{"experts_per_token": 8, "d_expert": 32, "moe_layers": [0, 1, 2, 3, 4, 5, 6, 7, 8, 9, 10], "balance_bias": false, "init_std_router": 0.0157, "num_key_value_heads": 6, "norm_eps": 1e-05, "rope_theta": 10000.0, "parallel_block": false, "init": "trunc", "init_std_qkv": 0.0245, "doc_mask": true, "dataset": "wikipedia_en"}
Below are experts of layer 6 (counted from 0) of a mixture-of-experts language model. Rows are named router (the router's row for the expert) and show model dimensions 0-95. Each number is 128 + 24 x the weight over its row's rms, rounded and kept within 0 to 255.
After each expert's rows: "gets" lists some tokens that make up at least twice as much of what it gets as of all text. This comes from a sample of Wikipedia text that the model never trained on. Tokens count by the router's weight.

# expert 21
router [112 103 173 139 120 151  91 146 123 119 117 116 138  92 145 138 142 118 124 133 150 119 170 128 143  98 180 151 120  67  89 126 188 166 144 133 139 113 112 128 126 111 107 135 144 127 100 118 124  99 111 110 119 130 131 135 142 132 156 138 139 134 133 164 126 165 116 145 122 157  94 141  91  97 126  62 145 167 157 103 133 183 106 135 145 128 129 105 137  85 129 136 104 107 139 129]
gets: " |", ";", " –", " —", " -", "%"

# expert 39
router [150 119 153 105 114 144 131 141 108 128 112 172 162  76  79 141 123 140 149 152 143 124 144 123 116 152 179 171 158 112 125 140 156 159 155 125 182  98 113 142 144  99 112 105 138 116  90 124  91  89  96 133 120 111 132 128 116 143 141 156 115 127 116 118 137 136 116 135 119 176  77 128 124 116 117  88 165 155 149  74 137 124 141 153 118 162 137  88 106 127 160 150 103 130  96 147]
gets: " |", ":", ";", "-", " by", " Coordinates"

# expert 30
router [117 143 149 147 106 112 127 126 154 123 131 141 160  99 100 136  99  98 176 153 150 136 155 113 126  84 128 187 123 120 122 110 164 137 173 162 145  81 130 130 174  79 138 122 119 126  98 113  92 111 137 145 105 140 119  71 139 161 167 151 105 130  78 163 125 119 121 158  96 154 122 112 110 140 127  55 116 136 137 113 140 163 143 142 124 130 107  77 122 116 148 152 113 139 120 153]
gets: "1", " in", "2", "9", " In", "In"

# expert 47
router [143 122 143 100 101 122  94 123 139 113 124 141 159 109 114 158 126 112 147  98 128 156 135  97 131 123 123 171 114  91  92 140 187 157 160 149 113 131 120 152 140 116 104 100 134 155 123 100  61 127 123 163 106 106 145  58 137 134 133 158  92  91 155 134 101  96 156 139  91 164  96 125 131 128 139  73 131 166 111 117  98 153 154 142 136 123 124 110 135 110 189 137  96  96  98 140]
gets: ",", " and", ".", " (", " &", "="

# expert 10
router [126 146 161 127 129 132 133 154  98 103  96 132 127  91 117 122 121 144 161 141 175 110 146 154 159 123 141 141  81 107 134  85 165 172 146 143 163 125 144 116 138 117 124 152 171 135 106 109 105 127 135 140  99  90 111 154 131  89 128 165 139 140 102 148 138 100 167 141 130 127 110 143  96  88 160 120 173 139 119 112 117 179 134 164 107 118 110  99 144  99 143 180 105 115 104 138]
gets: "0", "1", "2", "9", "–", " first"

# expert 3
router [116  88 151 134 115 115 128 136 129 139 122 141 147  76 129 153 107 129 129 134 133 140 143 129 146 114 126 176 152 127 108 119 174 177 121 141 149 132 122 103 129 111 138 122 162 152 111  82 126  86 121 182  98 117  96 109 176 137 134 148 125 126 116 140 123 133 135 181 143 202 106 165 110 133 149  98 131 164 137 113 148 159 120 118  85 136 105  72 115 135 147 117 116 110  97 114]
gets: " of", " in", " for", " to", " on", " by"

# expert 54
router [135 113 133 171  94 107 133 120 111 120 139 132 123 103 131 126 112 134 116 134 154  99 167 115 134  79 135 118 135 141  98  82 162 150 157 144 165 145 168 105 140 139 162 112 121 185  68  87 103 109  98 113 111 121 110 125 155 136 124 173 153  93  91 165  82 122 146 119 149 152 105 139 119 145 131 117 167 129 127 121  94 178 139 147 127 106 123 119  89 141 147 134  89 106  93 126]
gets: "-", "'", " P", " J", " G", " B"

# expert 29
router [133 118 120 113  89 119 120 114 112 117 143 132 127 103  99 142 142 141 129 102 154 146 127 111 125 111 166 154 137 147 102 118 148 123 159 137 136 110 156 110 161 132 129  96 131 157 112 109  80  81 137 157 107 117 132  77 109 119 124 164 127 108 110 153 114 100 139 137  89 170 106 103 131 134 128  76 165 184 145  97 137 151 120 117 111 106 156 108 125 120 138 153 108 112 109 138]
gets: "1", "3", "2", "4", " May", " September"

# expert 17
router [115 116 172 140 105 160 127 153 122 112 167 133 169 103 152 153 133 100 117 156 129 136 175 128 114  96 144 152 109 119 115 145 191 123 140 132 128 115 117 135 151 115 109 125 157 176 115  78 116 102 114 164  94 116 119  68 113 102 150 122  97 123 126 149 116 159 131 122  92 133 107 108 128  85 110 106 137 139 137 116 180 152 116 148 117 147 131 135 104  98 161 114  75  99 124 151]
gets: ",", " and", " was", " the", " as", " is"

# expert 33
router [119 122 175 152 123 129 125 149 140 140 115 166 131 115 139 156 109 125 144 155 126 127 157 122 149 119 135 136 148 107 107 129 206 168 133 155 137 128 123 102 149 108 141 114 150 142 121  93 116 111 113 172 126  95 124 121 134 119 142 143 107  99 126 120 128  85  94 119 128 166 105 126 101 125 145  82 118 153 123 129 114 147 104 153 111 128 133  80 132  91 166 149 101  93 132 134]
gets: " |", "|", " was", " (", " for", " is"

# expert 11
router [124 139 147 117  97 146 117 128 132 123 115 128 120  63 104 144 169 118 141 189 130 118 161 135 122  93 134 144 115 111  75  92 191 162 135 143 147 129 134 129 128 116 135 103 136 172 108 135 112  87  93 135 111 139 121  97 129 126 149 130 138 110 150 164 135 142 162 179  87 144  86 109  94 108 137 112 119 150 111 113 147 158 131 168 162 119 105 134 115 124 184 139 140 126 123 131]
gets: "\n", ".", "==", ".\"", "\".", "|---|---|---|---"

# expert 19
router [133  79 143 178 115 168 106 149 139 141 116 132 140  90 125 116 177 105 118 153 117 137 157 117 141  97 141 181 111 129 124 127 179 126 162 154 154  99 152 139 139 112 131  97 153 146 111 108  89 102 103 155 136 143 119 126 133 160 142 131 132 101 139 140 123 155 140 158  95 137 109 141 104  93 160 116 137 153 113  88 147 143 128 119 124 117 135 100  79 107 191 202 115 122 114 134]
gets: "\n", ".", ").", "\".", ".\"", " =="

# expert 35
router [102  96 166 168 119 176 103 149 128 102 103 143 137  86 108 129 152  91 154 130 182  99 127 114 128 103 150 173 124  60 116 134 162 130 135 126 149 110 119  88 177 136 127 111 156 161  94 120 129 116 133 143  96 107 141 103 128 126 150 141 111 105  76 149 143 135 150 136 120 111 110 162 102 100 170  91 148 140 149 114 190 190 133 141  84  93 159 106 114 150 167 135 120 121  89 133]
gets: " of", " other", "2", " two", " all", " also"

# expert 34
router [115  97 192 151 104 126 119 132 110 131 114 133 166 113 126 151 128 113 134 173 150 134 149 144 148 128 103 117 136 144  71  86 153 144 134 129 117 118 119  93 156 118 103 132 123 156  98 120 105  90  92 158  81 125  88 121 129 112 146 148 109 128 125 158 140 138 117 141 107 118  96 105 125 120 147 100 136 179 153 115 152 174 110 121 133 101 132 129  78 123 148 149  95 123 111  96]
gets: " to", " be", " is", " not", " was", " been"

# expert 32
router [120 112 120 115 129 168 154 136 109 142 133 149 166 129 122 158 134 126 145 160 174 153 140 134 148 114 168 160 135 111 117 110 151 133 132 110 148 143 154 136 148 151 112 110 148 158 112  81  94 114  88 163  92 142 122 119 153 119 152 173 134 135 137 114 122 132 107 138 123 157  98 110 134 118 151 132 160 173 123  98 141 147  93 104  89 140 100  85 113  96 146 115 113 125  98 143]
gets: " the", " of", " his", " in", " during", " its"

# expert 50
router [109 134 158 125 127 134 172 123 115 100 139 153 136 109 113 132 127 130 130 122 157 114 161 148 116 109 160 159 147 123 101 115 167 139 173 153 146  85 147 139 135 106  89 108 156 202  98  67 100 124  99 150 131 138 115 114 159  94 149 174 125 114 139 188 144 117 121 122 133 121 111  83 120 112 177 116 137 139 167 102 133 149 129 142 112 113 148  78  89 135 180 196 124  84 108 120]
gets: ")", "\"", "'", "en", "t", "i"

# expert 37
router [113 128 175 180 126 120 123 123 123 128 119 123 160 109 114 133 147  68  97 168 160 140 148 113 147 111 145 167 120 128 114 119 189 158 123 126 147  89 109 158 169 115  75 117 160 161 106 105  86 136 141 145 130 119 112  99 152 142 163 137 121 134 111 170 121 142 109 137 123 135  76 104 136  68 144 110 113 176 137 129 149 125 153 129 148 112 136 106 125 104 147 140 114 128 127 112]
gets: "\n", "==", ".", " to", "===", "-"

# expert 7
router [112  99 148 144  91 135  73 134 120 134  83 132 167  91 100 132 171 129 151 144 140  99 173 149 114  85 160 142 131  84 101 116 180 148 140 155 141  91 151 141 144 163  89  93 135 119 125 122 131 119 101 145 116 118  95 125 149 156 126 130 107 124 114 174 104 157 141 143 127 157 118  88 123  85 123 114 129 151 192 121 158 134 140 144 128 136 130 115 122 129 156 132  79  84  96 131]
gets: " |", ";", ":", " father", " mother", " wife"

# expert 49
router [156 100 162 117 145 184  95 118 117 135 168 129 129  86 145 113 147  99 120 130 140 106 176 100 142  96 162 165  95 110 140  88 146 128 137 142 152 100 140 151 128  90 123 138 151 157 112  96  98 109 113 138 101 131 136 135 113 132 164 140  88 117 170 145 102 132 102 144 141 175  93 152 122  74 167 100 151 141 160  79 173 155 174 128 126 104 108  91 133 120 202 189 101 148 119 135]
gets: "\n", " (", ")", " =", "===", "\""

# expert 8
router [ 65 127 152 151 111 122 124 111 115 113 111 131 140 139 156 133 116 149 144 141 151 107 119 137 125 100  90 162  98 116 123 109 191 113 150 167 160  92 168 127 163 137 151 144 130 139 123 108 120  97  91 162 146 158 134 109 131 105 125 168 131 116 131 121  82 119 144 137 117 121 136 106 124  97 121 119 118 158 142 101 148 151 126 144 126 136 140 127 104 131 139 147  62 122  92 153]
gets: "s", ".", " a", " the", "'", " his"

# expert 9
router [102 155 170 118  79 110 104 116 123 154 106 160 135 101 127 149 145 107 142 162 172 156 125 140 158 113 141 136 128 119 103 131 177 157 150 142 151 154 120 120 132 108 108 148 146 142 120 105 138 150 117 144 132 145 128  96 102 139 145 159 131 125  90 140 135 117 161 157 139 141  88 116 104 119 182  90 132 154 151  93 151 154  85 154 108 148 109  94 145 107 134 165  94 111 110 138]
gets: " |", "|", "–", " Best", "th", ";"

# expert 42
router [148 161 131 146  91 166 129 140 120 113 167 139 158 118 133 132 114 118 139 126 171 141 165 121 127  90 142 175 133 115 121 120 172 145 169 154 152 118 155  92  96 123 104 134 139 154 108  85 126 151  92 176 132 126 116 101 130 130 127 166 116 120 122 125 136 155 147 137 119 146 109 151 125 103 154 126 169 140 158 119 150 165 149 152 113 135 104  96 119  93 156 132 117 126 130 109]
gets: " the", " (", " United", " The", "-", "The"

# expert 31
router [146 110 140 139  93 124 118 125 123 148 102 152 189  95 101 146 122 110 157 141 172 106 115 138 134 109 156 137 118 128 100 113 148 156 130 146 144  85 120 151 148 133  86 131 173 140 129 128 147 105 106 154  84 122  92 109 148 141 126 171 122 121 111 142 119 133 139 145 140 157 125 108 133 124 143  90 125 176 133 105 141 127 118 141  98 125 111  74  98  94 156 123 105 138 109 148]
gets: " of", " in", " on", " to", " with", " from"

# expert 53
router [101 113 145 115 133 154 118 132 125 111 128 129 141 105 106 145 130 141 143 157 130 114 124 123 143 134 119 172 128 121 112 125 154 126 167 153 159 113 171 110 142  71 120 141 132 134 101 101 121 105  68 128  93  96 127 119 130 104 152 134 133 115  92 134 122 157 109 151 149 155 127 139  72  84 116 118 134 159 129  85 151 160 147 149  83  99 118 118  68 124 151 150  93 106  87 165]
gets: " ", "–", " $", " a", "°", "   "

# expert 1
router [117 111 138 130 135 141 146 156 105 127 117 124 136 117 145 139 141  83 107 147 138 139 181 147 113 107 136 137 116 132  83  85 161 134 134 132 124 125 125 120 150 110 103 105 131 174  94  87  83 114 126 164 121 129 112  97 132 122 148 111 113 112 139 143 131 143 140 141 145 129 102  95 111 102 146 108  99 131 159  98 172 170 141 138 109  89 134 149  83 108 155 148  98 130  96 115]
gets: " that", " was", " he", " is", " \"", " it"

# expert 57
router [121 103 134 130 121 115 127 134 150 129 136 114 133 103 118 151 115 111 147 133 113  77 162  84 120 110 113 140 142 114  97  85 195 171 139 150 129 133 106 134 130 120 133 144 134 142  74 120 112 102 110 139  90 134 129 119 167 186 187 150 137 156 112 154 110 126 124 139 133 179 104 128  88 167 100 141 126 186 123  96 140 144 139 144 100 126 134  89  97 122 159 129  77 103 110 109]
gets: " |", "|", " for", "N", " in", "%"

# expert 16
router [136 123 177 134 105 122 140 121 132 117 149 142 190  79 119 140 138 118 117 192 168 112 140 122 103 134 130 192 156 102 109 127 143 162 167 153 142  82 118 131 148 119 114 109 118 112  68 105 106 108 124 104  87 138 129 124 140 115 154 166 117 118 121 174 128 110 131 134 106 177  91 141 131 106 124 111 177 129 157  74 119 134 141 151 115 128 117  65 143 102 146 149 129 139 110 116]
gets: " is", ":", " in", ")", " It", " ="

# expert 36
router [154 124 150 113 136 125 133 137 106 138 136 166 123 105 136 168 114 141 104 162 147 146 145 149 148 119 134 121 151 118  76 108 154 124 166 153 144 112 121 129 155  78 138 140 170 166  96 128 105 102 108 151 141 118 109 113 155 121 156 160 115 105 142 148 146 141 165 121 128 147 107 126 106  87 142 106 159 139 191 101 161 142 114 144 121 113 133 121 119 109 143 118 138 120 110 149]
gets: "'", "\"", "in", "u", "l", "i"

# expert 0
router [144 121 115 131 116 122 120 161 134 125 137 129 165 109 113 135 147 113 122 146 158 134 149 105 132  93 120 151 110 116 116  64 157 135 149 153 113 119 127 118 105  78 138 106 102 124  69 101 130 133 104 128  79 128 152 109 144 153 153 134 131 118 105 180 129 118 101 131 132 170 126 111 117 145 111 122  92 155 129  95 132 149 165 145  80 132 127 100  62 131 175 176 107 146  84 142]
gets: " ", ".", "–", " .", ":", " +"

# expert 61
router [103 105 141 117 102 101 117 120 123 105 127 152 109 106 110 126 112  99 119 130 128 115 143 111 132 166 113 173 146 118  97 105 180 175 149 104 135 124 151 149 152  96 170 118 140 159  69  96 107 114 128 116  92 108 146 116 165 103 168 166 112 117 111 155 134 130 124 157 101 128 130 133 113 114 131 135 148 148 168  95 129 122 126 154 108 120 143 131  97 164 168 181 104 103 109 132]
gets: "2", "°", "1", "′", "″", "N"

# expert 5
router [131 104 143 123  77 139  89 120 114 140 157 180 182 106 140 145 127  94 138 140 151 130 160  99 118 102 105 164 125 104 132 114 191 143 141 166 136 107 125 157 197 152 127 140 172 139 121  93 134 107 128 158 102 140 124  97 126 144 134 128 126  92 123 153 135 131 163 144 124 185 123 140 100 105 132 105 148 177 104  96 157 143 113 151 117 159 119  86 121 117 157 121  83 140 107 152]
gets: ",", " in", ":", " to", " from", " at"

# expert 62
router [116 130 148 129 117 141 139 126 144 144 138 125 111 120 134 129 138 148 145 128 164 128 146 111 136 130 137 170 129  83 136 123 162 170 180 136 158 108  80 134 138 109 139 143 152 148 130 118 117  99  93 120 150 128 154  81 123 103 142 201 103 113  83 150 101 106 145 145 114 142 125 130  87 122 165  88 151 153 135 101 158 175 117 130 113 111 136 121 124 102 136 140 101  96  93 151]
gets: "0", "2", "3", "5", "4", "8"

# expert 55
router [121 118  95 114 115 124 133 117 146 100 115 184 122  99 105 168 138 125 155 135 129 124 163 115 141 125 161 154 124 150 111  98 159 153 135 138 146  86 157 132 128 121 101 105 173 161 104 116 107 120 131 159 132 141 136  79 172  98 162 196 106 114 109 112 123 107 132 181 131 154 116 135 105 115 149 104 152 138 147 136 107 167 126 154 100 139 158 103 141  88 160 171 116 126  95 137]
gets: "2", "1", "0", "3", " League", "4"

# expert 63
router [132 106 170 141 152 129 154 137 119  94 143 130 160 107 127 139 112  93 138 151 167 128 137 106 132 120 115 149 143 105 145 132 185 137 161 133 154 126 153 120 129 127 114  96 139 164 106 104  90 118 114 160 137 116 131 121 159 124 169 152 152 120  85 168 113 141 130 157  82 132 112 121 111  99 123  86 156 168 114 104 120 171 112 122  94 167 134 103  85 118 138 161  98 108 109 112]
gets: " the", " a", ":", " The", " an", "The"

# expert 46
router [125  91 161 124  93 119 109 124 122  77 155 168 152  90 132 123 138  94 119 135 147 123 144 141 127 106 163 183 105  99  92 136 181 142 128 149 127  86 120 127 142 124 100 102 148 159  97  97  78  94 109 154 106 106 136  60 120 135 129 118 117  87 118 164 115 131 162 140 111 162 108 114 109 121 119  94 110 171 172  94 149 159 111 143 146 153 137 100 132 143 154 105  98 101 108 146]
gets: " and", ",", " or", " to", " with", " but"

# expert 18
router [101 117 160 142 107 161  93 152 119  95 141 166 158  88 118 138 125 126 122 115 162 118 131  96 134 111 127 189 123 113  86  96 130 141 148 116 116  88 145 113 161 142  90 142 188 125 100  94 132 109  92 147 132 135 165 105 127 154 140 162 105 154 105 135 139 110 186 144 101 108 109 122 100  91 156 112 165 150 187  90 144 134 124 163 131 132 111  73 114 134 167 139  81 138 105 131]
gets: "9", ")", "6", "8", " South", "5"

# expert 2
router [ 91 128 142 154  95 139 123 108 153  92 116 121 150  94 100 103 147 109 128 144 121 111 147  91 171  60 138 172 110 115  95  86 160 159 188 149 132 117 157 132 157 115 127  93 112 163  84 111 109  98 124 141  97 119 110 112 131 143 123 150 126 144 113 138 133 116 131 171 114 156 110 139  93 104 156 110 117 143 118 117 157 150 151 129 116 125 151 130  99 153 159 147 137 113 107 155]
gets: "1", "9", "2", " ", "0", "8"

# expert 41
router [121 108 158 143  84 161 120 119 123 146  97 147 165  89 101 147  95 121 119 142 139 151 149 131 123 122 150 166  86 116  95  92 162 151 131 115 134 119 103 109 160  86 131 104 153 155 118  90 134 114 125 174  97 134 106  78 128 150 148 153 122 125 103 137 136 134 123 134 119 148  85 148 127 117 137  71 110 152 141 126 129 151 137 130 126 153 115  89 109 128 159 142 125 119  77 145]
gets: " of", " in", " to", " on", " with", " by"

# expert 13
router [124 108 139 131 121 126  95 136 135 102 142 130 132 107  91 145 140 119 125 172 116 100 123 137 153 119 115 168 146 129 102 104 197 139 170  96 165 111 166  90 126 116 148 130 131 126  83 117 123 132 113 143 119 129 171  86 134 122 160 179 112  93  99 127 121 139 126 116 106 152 127 127  69 108 130 124 141 157 115  53 148 143 137 159 102 109 153  83  78 119 147 165  96 127  78 111]
gets: " ", "/", " $", " U", "S", "^{"

# expert 56
router [113 101 143 128 125 124 125 112 131 132 129 159 140 106 121 146 157 116 136 145 170  99 162 146 112 118 134 173 147  83 120 135 160 131 182 147 161 114 124 123 180 147 120 123 128 129 114 126 107  82  80 142 119 127 123 112 136 130 141 222 107  85 120 159 113 129 129 141  90 142 105 139  95 135 140  63 144 142 161 120 166 140 133 132 102 110 117 117 115 170 148 175 122 122 119 122]
gets: "2", "1", "0", "6", "5", "3"

# expert 28
router [ 85  67 144 183 121 128 138 100 134 120 161 156 124 113 132 142 117 109 129 152 148 136 162 163 129 124 131 156 143  99  98 111 169 141 144 137 159 135 135 101 152 108 123 115 174 164 122  92 107 142 126 139 117 108 102 122 145 110 156 162  95 113 116 158 132 135 147 105 109 131 139 147 116 144 100  85 140 134 149  96 165 145  93 147 114 120 130 128  84 136 154 176  84 102  85 153]
gets: " \"", " by", " of", " a", ":", " in"

# expert 20
router [126 103 162 154  98 131 123 109 130  99 137 126 136 128 121 133 157 142 133 145 146 109 162 140 134  98 163 131 116 125  70 120 175 137 210 130 133 112 109 121 149 134 111 126 109 156 122  90 106 101  95 144 123 145 121 108 172 131 148 169 128  99 115 141 114 134 165 152 117 116 136 112 114 156 157  94 118 133 148  91 131 149 147 163 143 161 128 119 146 145 149 160 110 104 116 120]
gets: "-", "|", "p", "–", "=", "b"

# expert 26
router [126 115 144 100 100 125 129 110 130 129 143 148 130  78 119 153 173 140 132 158 127 127 186 123 104  93 166 150 108  86  81 118 167 168 153 113 113 120 132 154 103 120  96 133 126 136 120  80 100 120 101 131  99 151 106  87 172 123 148 127 137 123  80 122 112 114 106 149 127 127 100 102  84 122 156 107 108 153 145 121 138 140 137 188 142 142 128 118 151  89 132 152 109  81 107 117]
gets: "|", "-", " |", " \"", " -", " –"

# expert 6
router [125 120 151 142  88 137 142 124 121 107 126 156 158 105 118 139 155 147 116 136 136  91 158 118 134  94 162 138 150 124 113  98 171 151 157 121 163 114 111 148 138 122  92 154 111 139  73  91 123 109 117 142 127 114 164 123 170 108 159 173 107 133 122 130 106 103 130 159 114 175 100 119  78 131 145 127 136 147 135 105 128 142 150 131 111  69 134  95 120  93 150 117 111 106 116 121]
gets: "0", "8", "9", "5", "6", "4"

# expert 52
router [103 136 148 120 115 152 110 133 132 140 104 152 126  77 119 152 136 153 142 183 114 111 150 131 153 112 138 115  96 125 121  78 176 133 162 126 114 122 147 155 137 111 145 106 173 168 106  94  91 106 109 129 125 106 146  93 140 134 188 139 116 133 111 164 138 125 121 166 101 128 103  92  77 106 129 128 131 135 108  83 124 135 139 144 107 155 111 124  74 147 157 183 139  90  71 107]
gets: ".", "–", "+", "}", " a", "%"